{"num_hidden_layers": 8, "d_shared_expert": 0, "routed_scale": 1.0, "init_std_router": 0.0142, "lr_router": 0.00192, "norm": "rmsnorm", "tie_word_embeddings": false, "optimizer": "adamw", "learning_rate": 0.00277, "beta1": 0.95, "max_grad_norm": 2.0, "max_seq_len": 1024, "train_tokens": 254200000, "dataset": "wikipedia_en"}
Below are experts of layer 2 (counted from 0) of a mixture-of-experts language model. Rows are named router (the router's row for the expert), down (a neuron's output weights, with its number) and show model dimensions 0-63. Each number is 200 + 30 x the weight over its row's rms, rounded and kept within 0 to 999.
After each expert's rows: a language model's description of what the expert responds to. This comes from a sample of Wikipedia text that the model never trained on.

# expert 2
router,215,179,235,173,181,157,228,195,194,219,210,221,255,187,271,222,189,253,241,257,202,164,214,189,217,244,210,169,175,210,176,165,222,194,151,192,207,193,174,253,147,212,221,199,221,254,169,246,161,215,209,215,196,175,179,193,203,220,171,162,180,226,249,228
down0,226,186,217,250,172,165,189,194,225,216,243,163,183,184,197,185,226,174,207,172,185,152,209,173,227,236,165,204,166,211,205,179,163,158,218,141,180,226,175,153,220,143,157,247,195,216,187,212,224,164,182,257,189,264,170,198,227,177,210,241,144,195,224,150
down1,250,162,196,192,187,240,184,244,211,181,221,190,207,145,215,275,154,178,225,155,196,244,161,220,218,248,202,209,201,218,207,185,217,214,126,204,179,190,204,218,189,150,207,233,152,227,195,211,263,206,197,172,191,172,195,219,206,201,189,181,247,173,243,207
down2,255,223,185,191,199,211,216,236,210,250,156,212,222,199,204,159,225,213,157,234,198,231,203,230,133,182,225,187,198,135,177,220,210,170,154,205,224,256,221,180,212,177,200,180,215,213,192,198,241,208,287,164,223,208,183,252,186,245,250,202,242,176,204,249
down3,184,217,203,167,168,170,167,177,180,165,178,210,262,211,205,201,242,149,170,223,254,215,203,240,172,158,215,206,209,149,185,245,196,214,273,205,270,269,234,167,166,237,221,145,198,197,167,158,160,223,178,226,214,184,141,212,196,204,221,192,225,157,217,206
down4,192,223,182,210,228,203,197,191,222,252,256,233,204,241,199,243,192,175,245,168,207,194,222,202,217,210,272,215,235,232,214,187,118,174,183,173,241,215,208,159,196,239,172,214,198,232,208,207,178,206,153,214,184,248,205,197,214,154,209,172,179,173,173,213
It responds to: Single capital-letter tokens starting proper names and capitalized words, e.g. H in Humphries, P in Parkinson, L in Lijun.

# expert 16
router,199,213,234,210,171,210,236,154,238,231,244,196,252,217,147,195,197,202,224,186,243,249,180,151,214,234,237,211,227,233,178,204,175,193,236,200,201,211,180,175,243,208,159,191,179,211,212,253,138,183,260,224,159,240,192,218,227,150,164,182,205,195,159,241
down0,174,182,161,202,216,176,158,196,177,220,158,187,170,200,172,163,232,168,125,174,202,167,213,189,178,200,173,183,151,199,190,251,233,120,223,202,158,190,245,238,199,177,193,173,205,224,192,157,255,219,180,217,193,275,195,120,224,215,162,206,230,192,146,208
down1,189,219,212,167,158,261,206,203,191,160,245,207,189,209,185,196,189,223,201,178,249,182,199,237,128,243,175,190,199,251,182,180,224,211,214,254,131,191,264,197,188,217,224,174,242,229,156,205,233,217,230,216,194,198,163,260,202,223,165,228,187,221,252,191
down2,115,177,160,145,156,180,209,199,194,146,207,219,209,219,185,192,137,228,172,211,197,152,194,193,213,161,201,208,180,228,229,190,195,236,237,174,218,163,217,194,193,192,191,180,180,191,215,209,143,218,176,244,241,217,180,222,200,142,217,219,202,223,163,226
down3,248,162,152,271,197,157,197,217,236,190,147,196,188,244,147,193,207,211,231,166,129,198,194,240,212,203,173,206,208,193,203,205,217,248,123,190,227,238,192,219,211,186,217,120,200,184,186,199,222,238,206,210,162,180,191,173,222,179,179,156,208,196,165,197
down4,174,248,173,205,218,206,177,213,225,260,210,214,226,182,226,229,183,248,199,210,174,222,173,196,226,171,221,199,194,218,148,176,228,204,218,230,142,224,219,191,176,225,204,162,216,220,213,136,196,139,273,167,213,215,186,177,158,268,211,177,195,187,167,235
It responds to: Single capital letters and short pieces inside acronyms, codes and names, like GMT, PDCNB, InChI, Gibbs, embassy.

# expert 21
router,212,210,171,188,192,226,237,202,180,184,153,167,198,226,185,224,170,182,219,209,201,230,211,203,185,191,206,195,127,144,181,224,168,157,185,197,177,184,203,304,180,272,223,177,214,213,237,213,192,195,215,212,208,215,221,171,163,230,150,217,221,226,196,230
down0,132,220,243,182,225,219,219,212,223,209,207,250,185,195,233,156,193,204,172,226,213,175,182,173,152,196,221,153,213,170,199,217,229,257,169,172,199,112,244,211,229,162,216,193,239,180,186,242,205,211,163,213,157,164,215,166,176,204,194,235,188,185,197,210
down1,214,114,215,187,232,238,252,151,225,251,217,185,223,253,222,239,214,213,224,216,179,244,202,224,141,256,205,183,231,245,207,194,166,184,235,193,177,217,181,184,224,200,218,256,219,177,186,207,195,246,218,230,158,187,206,187,191,259,212,201,154,183,242,161
down2,210,206,226,181,198,252,204,228,193,181,205,197,179,261,218,239,244,153,156,222,167,161,198,213,215,223,199,161,168,183,188,217,163,197,189,220,257,168,220,205,230,177,191,198,223,176,228,245,188,277,218,215,204,224,197,232,167,242,234,191,205,185,237,213
down3,194,178,172,175,260,207,206,196,223,174,176,155,204,186,238,219,193,216,170,232,229,209,206,244,192,193,255,279,251,217,159,206,172,215,188,220,238,165,198,159,174,195,181,246,255,169,165,240,250,118,214,254,242,203,219,200,210,187,257,202,230,223,191,189
down4,185,228,185,224,163,190,214,214,265,217,221,196,163,209,183,174,269,200,146,209,164,212,227,250,203,221,218,195,201,242,245,221,191,220,204,216,190,196,184,221,211,159,186,258,232,213,207,205,203,197,170,245,218,202,166,215,226,151,237,174,202,165,232,212
It responds to: Bare space tokens before digits in tables and text, plus short word-initial pieces (l, re, s, al), as in "| 586", "landing".

# expert 1
router,190,195,204,198,178,255,192,247,200,227,233,230,194,185,194,211,214,171,195,226,211,241,235,187,187,157,206,194,228,238,228,274,276,135,188,220,206,155,262,199,211,197,196,193,160,215,235,220,216,202,169,184,246,197,183,153,275,182,213,184,206,245,259,195
down0,234,196,234,240,197,184,235,175,220,206,144,199,227,142,191,189,175,237,217,170,202,197,257,213,197,234,188,208,265,161,218,198,183,173,214,202,146,168,170,159,205,180,192,210,188,225,193,171,235,137,251,217,164,185,170,226,241,170,231,195,197,176,171,204
down1,171,179,199,173,181,212,186,188,219,194,197,168,194,213,252,165,230,217,194,214,158,202,175,165,250,160,185,234,173,148,237,232,266,195,198,149,253,222,232,218,234,161,157,159,227,141,198,205,191,187,134,217,185,199,234,193,195,199,301,226,209,222,213,145
down2,199,189,220,155,218,217,188,223,158,229,213,242,118,163,195,191,219,166,207,200,150,216,242,195,206,237,190,185,212,184,221,204,192,191,271,218,200,193,202,185,188,178,234,142,169,186,154,214,153,205,184,138,152,258,230,169,208,198,169,224,146,238,227,293
down3,159,234,250,166,224,213,216,200,183,169,197,208,250,169,216,239,250,231,177,218,153,222,188,169,187,219,219,225,197,221,219,210,210,209,179,135,232,163,209,234,232,205,212,218,223,158,194,151,199,253,221,266,205,214,189,274,227,165,210,200,189,185,187,220
down4,185,214,189,185,231,247,168,174,229,167,153,210,197,218,150,123,202,225,219,217,216,201,175,193,172,204,231,258,238,179,161,164,214,156,233,228,168,212,149,169,184,162,194,243,211,171,171,189,190,207,197,154,202,149,209,244,160,211,221,208,206,195,230,197
It responds to: Word-ending pieces such as y, es, ly, ies, often closing names or plurals, like Morphey, representatives, Clyde, notions.

# expert 12
router,195,205,169,221,172,248,190,259,225,198,158,216,176,147,137,173,205,177,218,226,269,189,176,158,234,212,247,196,237,226,177,197,231,210,200,235,230,187,148,166,185,166,223,195,140,208,234,242,168,182,227,187,196,226,176,213,188,165,216,200,150,190,218,228
down0,208,202,242,177,217,177,187,188,156,250,253,161,215,243,238,124,168,219,202,216,235,175,218,210,198,227,196,188,137,247,205,180,198,218,216,168,140,189,177,230,193,179,161,202,180,230,224,185,213,208,131,230,168,229,185,191,196,239,229,184,146,172,202,234
down1,194,196,247,178,213,223,244,214,178,180,182,248,184,228,161,195,184,244,162,156,245,231,183,127,233,203,181,224,206,228,231,191,142,193,176,194,167,175,221,241,180,132,213,211,168,175,185,208,156,261,219,172,228,211,250,208,208,111,216,227,229,176,197,213
down2,225,230,188,178,169,210,257,249,218,196,233,258,184,206,188,176,162,196,235,216,233,229,175,185,217,140,221,245,204,174,188,245,202,130,181,255,182,174,239,240,204,184,173,175,186,241,192,264,220,164,171,127,122,162,198,171,175,212,180,204,220,194,232,138
down3,252,205,203,230,189,165,223,174,225,162,261,199,209,253,267,177,195,224,159,277,201,217,220,237,190,225,193,190,236,141,219,175,220,153,255,177,202,219,196,275,224,213,234,201,171,205,230,181,213,186,192,179,212,186,193,175,217,170,210,239,230,229,178,208
down4,201,190,244,169,168,234,223,215,190,191,213,243,206,209,174,214,174,190,184,177,188,137,211,224,217,197,281,182,201,158,166,177,178,202,227,248,177,212,158,233,181,182,183,168,271,140,178,144,127,242,201,173,193,171,235,160,168,225,268,227,214,173,236,184
It responds to: Single letters starting a word (s, d, S) and vowel pieces inside foreign names, as in Hawaii, Kuan, Wozniacki, settlement, São.

# expert 10
router,228,139,149,231,187,204,168,184,211,221,190,206,169,223,165,215,167,185,194,159,219,230,214,220,250,169,198,225,157,203,191,183,238,251,179,217,228,258,182,160,181,163,174,223,194,192,213,169,216,196,263,147,141,167,191,232,252,191,238,211,191,226,159,207
down0,222,215,194,174,215,188,198,196,175,225,230,214,145,190,174,215,224,199,211,207,172,178,209,215,184,210,228,206,205,181,167,168,204,171,166,189,138,193,224,202,199,139,254,212,228,151,204,198,168,203,199,157,204,270,174,165,241,147,218,194,193,208,206,231
down1,152,263,226,177,225,176,187,205,237,175,239,237,206,220,184,193,172,281,203,218,218,159,207,227,162,252,187,221,256,201,160,203,263,182,213,204,196,185,195,232,165,130,203,224,229,216,227,187,193,262,145,198,180,243,212,183,196,219,226,216,214,202,285,204
down2,200,203,129,234,235,176,181,192,171,242,168,165,252,220,213,238,203,213,155,159,160,239,193,190,212,142,186,197,187,214,194,190,190,204,177,174,191,243,255,180,194,224,182,208,180,181,222,215,245,237,210,173,157,165,228,169,168,195,186,183,201,167,225,178
down3,187,164,136,199,197,233,231,201,243,198,182,199,151,223,191,210,191,145,216,205,179,163,197,217,217,211,188,235,249,197,212,201,205,200,270,200,224,237,234,227,180,168,161,191,166,131,187,209,208,156,203,151,209,190,242,204,166,129,202,196,189,188,210,162
down4,203,199,201,239,162,192,190,191,198,202,157,195,199,204,181,157,182,128,233,138,186,227,245,164,226,193,200,176,199,237,186,198,231,211,179,173,235,219,187,161,156,154,152,209,197,211,185,192,244,162,189,239,252,166,182,230,189,240,215,237,167,215,222,190
It responds to: Pieces inside words like unit, charitable, screen, Technology, plus plural or verb s after a stem, as in runs, 1990s.

# expert 14
router,192,240,151,209,215,174,173,218,227,206,193,193,191,211,172,195,187,256,207,183,185,229,202,208,170,204,154,194,235,257,222,212,219,204,252,228,167,220,201,227,252,166,162,239,190,164,234,182,221,182,253,242,199,250,248,158,174,201,204,203,174,169,246,171
down0,147,193,147,173,169,199,232,210,207,172,177,244,214,167,189,195,208,178,240,208,165,196,188,207,130,232,211,197,242,167,226,178,204,223,204,138,234,184,234,160,148,206,195,220,257,173,174,250,228,210,230,181,221,132,242,207,230,193,245,216,237,226,236,195
down1,181,187,268,222,241,197,208,166,196,202,185,165,204,191,196,235,191,226,231,209,119,184,210,207,173,282,159,210,230,209,132,218,181,227,211,191,213,162,161,216,188,266,280,175,222,185,224,198,203,166,164,212,192,182,203,214,228,195,192,156,216,155,256,196
down2,186,212,210,211,205,195,184,216,195,228,166,244,165,219,113,185,204,179,198,191,180,207,182,188,144,174,147,186,168,196,210,164,206,213,200,218,136,238,189,204,233,225,221,186,175,151,190,157,230,167,224,207,161,216,265,133,230,272,164,176,212,146,230,222
down3,220,213,254,215,154,224,164,184,194,206,209,213,162,243,242,193,192,191,230,184,255,187,217,195,191,165,217,193,195,164,215,274,171,190,191,179,238,181,257,166,211,225,174,245,169,237,215,256,194,230,216,248,179,188,264,179,182,260,256,218,263,258,203,180
down4,208,187,145,167,193,209,192,225,195,239,191,168,178,174,232,163,215,190,207,221,196,218,182,160,266,180,272,191,192,284,184,202,174,237,232,229,154,180,174,146,150,160,218,202,244,217,183,183,150,176,194,183,189,211,193,157,201,198,186,217,175,178,152,208
It responds to: Mid-word and suffix pieces, e.g. al in behalf and females, ing in beginning, ical, ous, often after h.

# expert 15
router,203,171,193,178,229,227,222,175,186,195,244,215,264,190,200,244,185,173,182,223,235,213,158,177,228,198,269,225,171,189,179,177,235,160,244,205,152,176,156,187,150,236,209,158,201,247,232,195,161,252,172,215,192,222,145,203,159,222,270,245,232,187,204,224
down0,173,174,201,205,210,206,164,217,180,229,186,165,216,200,233,166,188,266,192,183,247,218,136,241,167,225,212,194,256,222,210,197,202,192,168,203,271,217,228,261,211,187,232,132,239,154,216,195,216,279,166,241,246,150,233,205,219,195,162,262,225,171,243,256
down1,118,226,194,238,168,189,201,170,177,214,275,213,229,236,248,192,266,190,197,202,165,247,212,217,186,194,163,184,213,168,155,167,212,213,211,138,217,187,224,173,212,178,222,238,217,217,226,227,201,178,201,211,170,241,157,180,262,186,249,246,227,198,218,179
down2,185,221,191,241,169,223,204,204,252,145,180,203,212,161,210,240,206,225,151,215,207,173,198,260,170,157,187,227,173,174,229,209,188,237,182,185,269,257,191,259,216,159,199,177,184,223,191,182,205,243,175,210,205,186,225,114,214,230,200,272,182,232,168,194
down3,241,186,123,144,167,174,209,168,290,230,188,169,242,218,232,171,211,159,180,208,222,262,195,183,220,207,140,170,180,214,190,203,218,138,233,182,234,215,238,205,236,242,224,192,178,203,215,201,182,218,212,216,177,172,161,244,189,215,262,272,197,240,139,168
down4,253,191,133,200,242,243,226,224,200,182,158,172,206,204,215,204,231,178,152,188,145,188,181,163,206,196,184,198,138,262,246,162,169,194,217,245,205,177,165,259,265,180,184,199,234,221,150,173,168,254,217,220,239,191,162,201,178,218,210,152,172,125,162,162
It responds to: Single consonant pieces (g, r, m, k) early in a word, often right after its first letters, as in Beginning, rebranded, drums, Egypt.

# expert 25
router,220,176,166,193,221,192,235,227,194,129,172,251,154,177,247,211,212,184,224,237,246,175,250,186,205,221,235,214,200,265,237,185,234,201,232,242,223,196,183,213,257,182,202,245,187,262,203,201,198,185,175,204,186,198,143,199,249,217,196,218,161,197,235,192
down0,175,197,242,208,203,187,195,205,168,149,181,260,183,183,173,174,196,205,220,179,257,241,207,236,178,216,225,182,188,205,216,158,178,211,175,223,196,194,297,193,201,189,200,149,191,209,243,193,180,173,184,218,226,202,225,173,164,203,172,188,158,211,197,243
down1,178,228,237,237,195,162,210,155,191,168,237,202,218,251,177,243,236,233,202,166,173,176,202,237,183,204,175,220,276,247,168,189,231,207,196,176,139,194,209,195,188,221,202,213,190,156,253,153,217,144,202,205,176,241,240,242,231,190,242,190,195,192,270,205
down2,244,182,185,211,203,234,223,176,191,240,193,209,272,249,199,203,193,223,185,202,163,176,160,195,222,238,191,184,249,225,209,158,236,220,271,165,219,233,237,185,194,234,270,201,179,194,172,160,220,198,237,180,176,178,167,189,187,221,161,126,150,209,213,220
down3,204,164,221,206,151,271,193,214,221,197,200,176,189,167,169,203,223,216,226,204,228,183,188,203,190,206,207,190,186,172,211,185,203,213,228,213,180,232,183,256,148,237,187,193,181,171,201,183,221,193,175,154,164,149,171,177,157,246,213,176,205,222,192,154
down4,196,230,209,188,217,167,230,226,211,228,219,188,184,191,216,188,150,182,221,207,220,192,200,188,171,179,197,158,216,231,218,172,232,209,194,185,131,242,158,225,230,232,223,219,183,277,190,238,202,219,203,194,196,179,198,172,201,226,160,192,180,243,179,238
It responds to: Pipe separators between cells in statistics and results tables, plus some mid-word pieces like Cape, Catholic, Revolution.

# expert 22
router,234,202,247,126,206,199,234,158,178,233,221,193,193,189,202,216,177,232,216,291,204,232,202,182,187,170,185,149,148,148,188,200,157,163,174,174,196,235,211,194,151,240,209,169,195,217,222,214,177,208,204,227,209,217,138,167,213,182,195,184,207,195,163,231
down0,225,169,218,220,251,210,147,212,245,121,170,249,184,199,179,225,214,185,165,208,180,203,176,221,200,185,159,209,243,199,181,178,182,229,195,174,185,230,204,235,175,212,241,180,205,236,230,227,193,174,260,230,211,225,227,220,182,231,175,229,164,241,179,234
down1,172,225,157,195,191,232,186,223,195,199,195,135,198,199,200,242,255,244,210,197,193,259,211,234,163,146,227,265,154,195,192,181,181,187,140,183,228,242,204,167,202,164,219,213,201,194,295,199,228,192,145,168,192,262,223,260,267,199,201,219,184,190,156,198
down2,185,217,177,200,174,217,189,168,167,146,223,257,179,256,199,210,167,191,234,195,201,183,208,215,203,174,223,207,199,188,183,186,232,213,191,219,193,198,271,213,172,171,206,202,144,179,250,229,201,162,159,165,151,194,241,205,241,246,210,160,181,173,209,213
down3,169,184,230,190,240,175,164,170,193,216,206,212,240,171,229,188,218,190,212,166,241,210,184,206,163,191,217,222,176,144,183,200,217,143,205,207,223,197,212,205,240,132,220,202,121,208,182,214,216,158,195,183,163,124,204,147,217,215,164,220,219,190,223,236
down4,228,211,153,257,154,195,197,240,205,214,168,163,205,175,207,216,256,196,241,205,207,272,215,206,145,207,205,245,238,160,218,221,164,226,197,206,189,243,173,224,180,230,166,187,187,218,175,220,203,211,213,189,212,213,165,203,215,163,199,188,207,167,248,201
It responds to: First piece of lowercase words after the, a or a hyphen, like st in stem, dis, c in called, v in various.

# expert 5
router,210,185,208,184,180,172,179,217,226,211,168,175,180,197,178,196,236,147,147,190,186,227,210,186,207,175,165,203,220,187,193,198,242,201,220,231,174,188,227,270,145,218,174,161,260,162,243,216,220,245,139,202,201,181,245,227,205,204,221,226,174,187,207,214
down0,289,227,238,211,199,161,129,194,202,190,181,158,268,165,179,255,203,177,171,208,191,235,218,200,233,240,160,198,164,169,166,215,172,190,195,193,168,184,228,207,245,204,233,187,214,244,216,160,188,172,209,211,205,181,195,201,203,229,251,224,202,167,226,190
down1,156,250,162,179,169,244,210,206,155,218,230,215,187,172,231,204,227,154,172,158,218,132,187,188,271,195,170,144,186,213,196,223,206,176,177,208,171,229,204,139,189,227,195,196,216,167,225,204,186,219,186,237,182,231,245,195,199,215,191,251,250,226,206,182
down2,211,181,195,128,220,145,182,199,218,159,158,223,148,197,207,173,214,197,223,206,154,201,197,181,168,189,185,180,187,179,192,250,199,224,206,166,224,209,185,208,217,241,246,152,172,215,219,233,199,215,167,226,231,182,221,199,193,242,223,197,170,232,186,276
down3,188,262,208,204,240,262,171,218,202,172,220,194,214,263,179,177,128,220,236,205,206,189,192,217,243,217,256,185,167,235,210,191,232,241,171,234,204,223,248,186,179,195,224,262,212,206,188,228,231,181,231,213,183,220,179,193,171,199,172,182,222,175,131,209
down4,176,190,212,213,142,174,193,232,215,215,200,198,231,180,205,249,194,158,129,204,176,194,251,209,227,237,191,234,174,160,156,189,190,245,255,206,192,211,214,186,267,227,172,249,193,220,233,134,210,191,170,129,212,227,161,221,196,199,201,171,209,201,144,185
It responds to: Commas, including thousands separators in numbers, plus "and", past-tense "ed" and mid-word pieces like om in room, aw in lawyer.

# expert 3
router,172,230,173,225,239,192,211,228,174,204,185,223,180,223,211,227,215,130,198,211,188,187,176,263,181,190,199,200,227,170,232,184,193,201,224,227,220,208,229,204,247,183,222,246,205,198,225,262,197,187,142,250,171,199,107,212,227,194,239,204,222,180,196,176
down35,200,192,233,241,208,190,174,212,183,188,231,181,213,229,262,213,230,211,216,198,242,199,190,133,204,199,177,247,204,192,226,246,273,199,220,207,203,211,182,143,190,186,148,169,253,208,178,168,205,172,213,226,198,212,164,212,244,246,189,181,197,146,276,171
down36,230,184,173,184,234,189,222,186,134,199,196,198,293,162,159,188,182,222,190,191,190,186,223,206,191,262,181,185,162,279,192,187,236,218,201,207,199,157,201,198,95,251,201,193,248,183,202,196,251,202,226,243,158,136,177,258,200,185,228,173,152,221,215,231
down37,183,187,193,186,231,195,140,258,204,190,197,187,200,171,215,205,160,206,203,213,136,242,264,232,158,223,214,159,230,168,202,163,168,192,238,195,135,181,216,211,183,246,178,181,210,237,205,242,186,165,173,201,190,228,209,181,209,208,146,204,186,203,264,165
down38,132,195,188,208,223,261,200,236,209,210,225,200,230,160,238,180,184,232,217,201,232,213,154,210,183,184,185,161,224,156,192,145,176,219,182,154,170,146,186,244,192,180,220,258,232,250,181,191,197,276,204,246,210,210,194,169,166,228,182,212,169,162,218,158
down39,214,148,198,199,177,146,197,240,193,195,207,204,211,188,155,206,157,143,236,144,185,176,172,147,241,211,237,192,194,169,197,206,158,223,221,244,172,155,198,256,207,190,220,161,232,211,142,238,207,168,230,189,214,202,214,175,198,196,146,211,163,163,231,193
It responds to: Copular and auxiliary verbs after a subject (is, was, as, were, has) and colons after field labels, as in "Wayside is", "Born:".

# expert 8
router,154,231,170,172,153,165,237,175,177,251,212,188,160,218,207,163,197,244,205,234,182,246,158,201,115,244,171,205,201,247,167,206,169,231,209,181,167,202,199,177,154,214,234,168,181,164,148,163,224,236,259,164,163,185,241,226,190,202,199,197,244,183,218,209
down0,187,156,187,190,187,202,221,173,206,232,191,184,141,170,240,194,207,202,219,208,190,212,234,231,200,232,142,271,214,254,225,212,190,174,188,173,197,193,186,191,225,206,157,217,201,175,208,192,198,201,161,176,215,175,213,241,192,159,233,148,187,273,173,129
down1,180,199,174,198,173,181,321,233,251,221,172,200,141,207,229,210,182,154,222,208,192,159,184,258,224,166,182,170,176,182,250,236,188,223,176,188,219,218,197,196,160,252,227,163,213,241,214,244,218,230,248,180,209,172,226,216,207,211,184,223,215,236,142,235
down2,254,193,225,185,219,220,168,193,177,149,156,153,164,173,221,183,236,144,229,215,216,220,157,180,235,163,224,151,220,146,186,177,220,190,217,254,189,209,193,193,200,157,172,225,208,197,161,198,161,266,204,183,209,193,190,193,224,198,190,230,192,231,208,163
down3,179,179,200,146,214,189,175,191,231,227,144,187,256,177,203,204,212,223,211,183,206,201,172,165,262,158,187,242,193,194,258,241,193,182,191,214,149,227,181,259,231,136,255,129,217,210,199,171,208,189,203,200,201,182,165,203,166,223,140,174,262,224,203,177
down4,169,229,225,209,243,214,183,154,168,179,210,201,208,217,163,181,204,194,225,180,184,202,203,199,292,182,173,155,214,165,253,214,232,215,227,161,236,259,177,160,155,204,289,185,174,174,187,195,227,214,184,175,201,198,191,192,188,174,138,228,204,212,220,209
It responds to: Single consonant word pieces inside words, often right after an initial s, e.g. n in snow and snake, b in observing.

# expert 23
router,259,185,194,202,190,210,154,193,213,222,201,138,247,223,227,145,167,252,180,195,228,221,200,212,201,222,186,212,214,257,147,157,164,202,204,143,159,176,172,191,173,182,203,206,202,201,236,200,207,216,244,188,215,154,199,230,193,238,223,250,213,200,215,164
down0,166,155,226,227,212,233,215,236,238,197,199,241,249,172,219,183,189,179,236,194,197,184,152,138,240,196,187,197,176,140,237,215,236,205,197,236,196,239,213,208,206,192,190,182,196,205,169,119,190,192,215,147,193,202,193,200,222,200,158,208,192,195,153,228
down1,192,152,191,203,164,187,176,195,216,216,148,170,197,154,202,215,178,171,196,251,205,201,175,145,199,166,161,210,156,188,187,170,221,138,209,214,150,222,211,225,244,196,192,214,141,197,184,154,192,196,212,195,151,246,188,169,212,240,209,161,183,193,159,196
down2,153,175,217,155,212,257,243,246,250,195,183,230,165,230,183,190,201,266,200,216,212,214,224,167,227,175,173,239,215,229,223,200,283,207,204,237,216,155,197,190,177,169,197,160,177,219,210,238,221,213,236,222,215,208,176,135,240,179,182,272,187,191,167,219
down3,179,213,175,190,186,200,223,209,178,194,226,235,192,194,230,260,202,231,231,237,198,207,184,236,192,225,182,156,171,208,220,166,172,236,154,203,242,171,149,222,185,199,243,156,203,190,143,142,196,257,201,187,251,166,226,203,195,210,171,220,182,237,212,236
down4,181,227,155,219,226,180,237,201,242,164,256,194,218,194,240,194,233,221,227,170,172,239,169,255,141,199,242,211,227,184,279,205,240,198,228,186,291,173,191,214,241,225,182,171,160,198,189,184,200,188,193,188,217,187,230,180,193,202,212,202,231,241,200,214
It responds to: Pieces continuing a word's first letters, e.g. ue in Blue, est in western, oy in Royal, ite, istrict, eries.

# expert 24
router,218,273,172,194,262,193,215,172,215,210,145,207,202,161,156,203,205,218,165,234,166,174,200,245,223,225,151,197,251,159,195,212,191,218,192,171,219,145,224,272,236,176,234,236,241,183,239,159,197,175,157,203,199,219,230,201,154,209,225,192,199,252,226,211
down35,195,166,215,271,156,170,203,183,190,173,190,228,150,217,191,161,198,202,201,244,179,220,262,184,222,211,273,227,253,201,204,131,239,236,131,208,205,241,140,222,207,187,185,201,215,215,211,177,164,211,215,278,218,209,229,206,208,216,257,188,180,205,203,156
down36,179,205,187,146,201,186,200,190,261,256,192,220,160,180,185,181,145,177,190,170,198,188,221,257,231,187,158,212,189,172,216,162,196,233,196,223,185,187,253,241,230,164,221,177,220,155,192,184,251,176,196,159,240,181,202,185,164,264,173,200,158,274,220,226
down37,188,149,207,214,229,129,182,189,232,194,155,224,152,200,199,163,215,190,164,146,154,159,201,211,226,166,198,193,224,174,204,206,269,177,191,221,182,191,205,234,195,160,223,180,177,250,192,154,217,178,185,162,193,207,243,184,203,202,175,178,247,210,212,186
down38,236,203,195,197,170,260,233,197,182,146,274,186,197,199,218,210,189,248,189,206,233,232,182,161,178,223,216,211,195,232,166,260,187,155,262,235,143,180,194,152,185,226,209,231,187,207,158,169,205,210,203,217,215,199,223,204,234,173,212,173,235,189,162,181
down39,240,213,212,197,181,180,160,220,233,274,214,181,234,256,228,167,195,188,161,196,161,164,230,200,228,168,237,222,180,159,216,221,203,203,230,209,135,164,204,219,238,221,183,166,171,194,189,160,238,181,196,117,207,217,195,237,231,183,231,181,232,226,199,181
It responds to: Prepositions such as of, in, for, at, from, during after a noun or verb, plus some word-final pieces like "-ed" in "signed".

# expert 11
router,225,155,213,273,211,196,156,192,170,130,243,211,175,251,188,205,220,193,257,145,208,200,239,175,205,260,191,192,262,139,217,175,139,166,183,191,194,241,192,231,216,221,159,244,198,184,192,207,213,162,176,197,253,170,194,225,221,185,189,154,187,200,164,193
down0,186,180,221,192,138,202,129,157,235,259,146,216,184,180,220,270,215,141,186,223,195,254,251,204,201,214,192,190,136,229,204,173,157,201,213,215,168,223,230,211,224,227,253,175,210,193,169,223,202,180,175,251,232,181,179,156,212,178,194,172,240,208,260,222
down1,238,224,201,178,190,212,216,211,204,163,185,206,220,110,185,162,175,238,238,234,178,205,165,205,187,165,224,181,215,180,172,186,228,164,209,221,164,206,228,185,231,200,207,206,178,187,226,171,231,188,201,194,184,187,191,241,173,221,203,217,198,229,157,223
down2,208,202,181,219,194,163,172,228,249,175,156,240,197,197,181,214,219,155,185,217,226,193,161,207,159,180,232,210,152,153,168,236,184,236,138,239,200,209,161,165,201,182,194,219,201,201,188,237,196,152,178,213,187,195,220,209,211,186,199,168,213,201,188,210
down3,164,241,207,159,164,146,167,223,243,179,208,210,202,151,213,204,209,153,150,206,194,188,198,186,216,221,200,221,182,175,175,214,234,173,186,210,178,197,174,206,237,214,224,242,226,259,189,210,155,191,156,166,174,209,169,181,219,187,156,246,245,160,209,159
down4,193,196,179,185,224,193,246,172,218,193,135,180,218,205,216,251,198,154,188,229,205,180,255,201,200,196,212,211,204,228,172,248,213,167,201,162,187,211,217,232,239,202,175,219,184,224,248,239,204,207,158,217,162,174,213,174,165,207,218,143,181,225,138,178
It responds to: Final vowel pieces closing names and Latinate words, e.g. o in Barranco, a in data, ium in Stadium, ia, ina.

# expert 26
router,220,224,237,197,131,184,248,204,242,181,232,141,231,235,193,178,164,254,165,160,188,199,110,165,139,218,235,191,218,162,193,223,209,233,176,221,186,153,147,161,223,195,176,169,169,170,192,270,229,194,200,147,200,200,240,247,194,182,180,205,231,231,183,193
down0,179,155,202,190,168,170,237,172,153,227,233,218,189,234,198,139,196,209,253,235,210,218,173,162,213,192,150,201,206,236,251,177,240,178,223,198,194,197,218,195,221,173,212,165,161,101,227,125,173,209,170,189,209,217,234,178,201,196,250,145,194,194,224,187
down1,206,229,193,224,234,186,246,261,202,181,161,173,215,231,179,151,203,200,177,167,188,163,139,134,176,203,224,204,193,231,223,207,144,186,190,205,174,225,180,136,164,254,229,227,148,227,209,220,208,181,184,232,224,170,181,232,169,273,201,182,200,253,177,192
down2,214,223,211,217,168,202,203,208,196,172,198,179,158,249,177,209,191,206,191,216,217,147,210,206,242,209,213,176,160,183,249,242,174,191,199,178,192,181,227,235,182,178,193,172,220,230,169,195,238,137,157,180,219,215,177,195,222,176,231,182,220,304,208,176
down3,247,219,214,239,197,172,182,230,210,155,220,227,170,153,209,148,112,220,229,179,194,174,219,202,270,217,153,203,211,214,163,190,178,169,210,230,179,190,218,213,187,170,169,245,160,216,127,202,212,190,183,192,245,185,156,205,212,172,222,203,230,196,190,213
down4,222,177,224,181,172,187,261,205,210,211,241,185,150,198,232,137,170,223,226,262,264,248,243,202,214,201,160,182,251,208,153,186,183,190,195,203,165,192,154,207,200,208,183,190,171,220,219,197,154,235,224,181,214,212,192,158,183,219,169,140,194,184,221,166
It responds to: Periods ending sentences and abbreviations like Ave., decimal points, hyphens, spaces, degree and second marks in coordinates.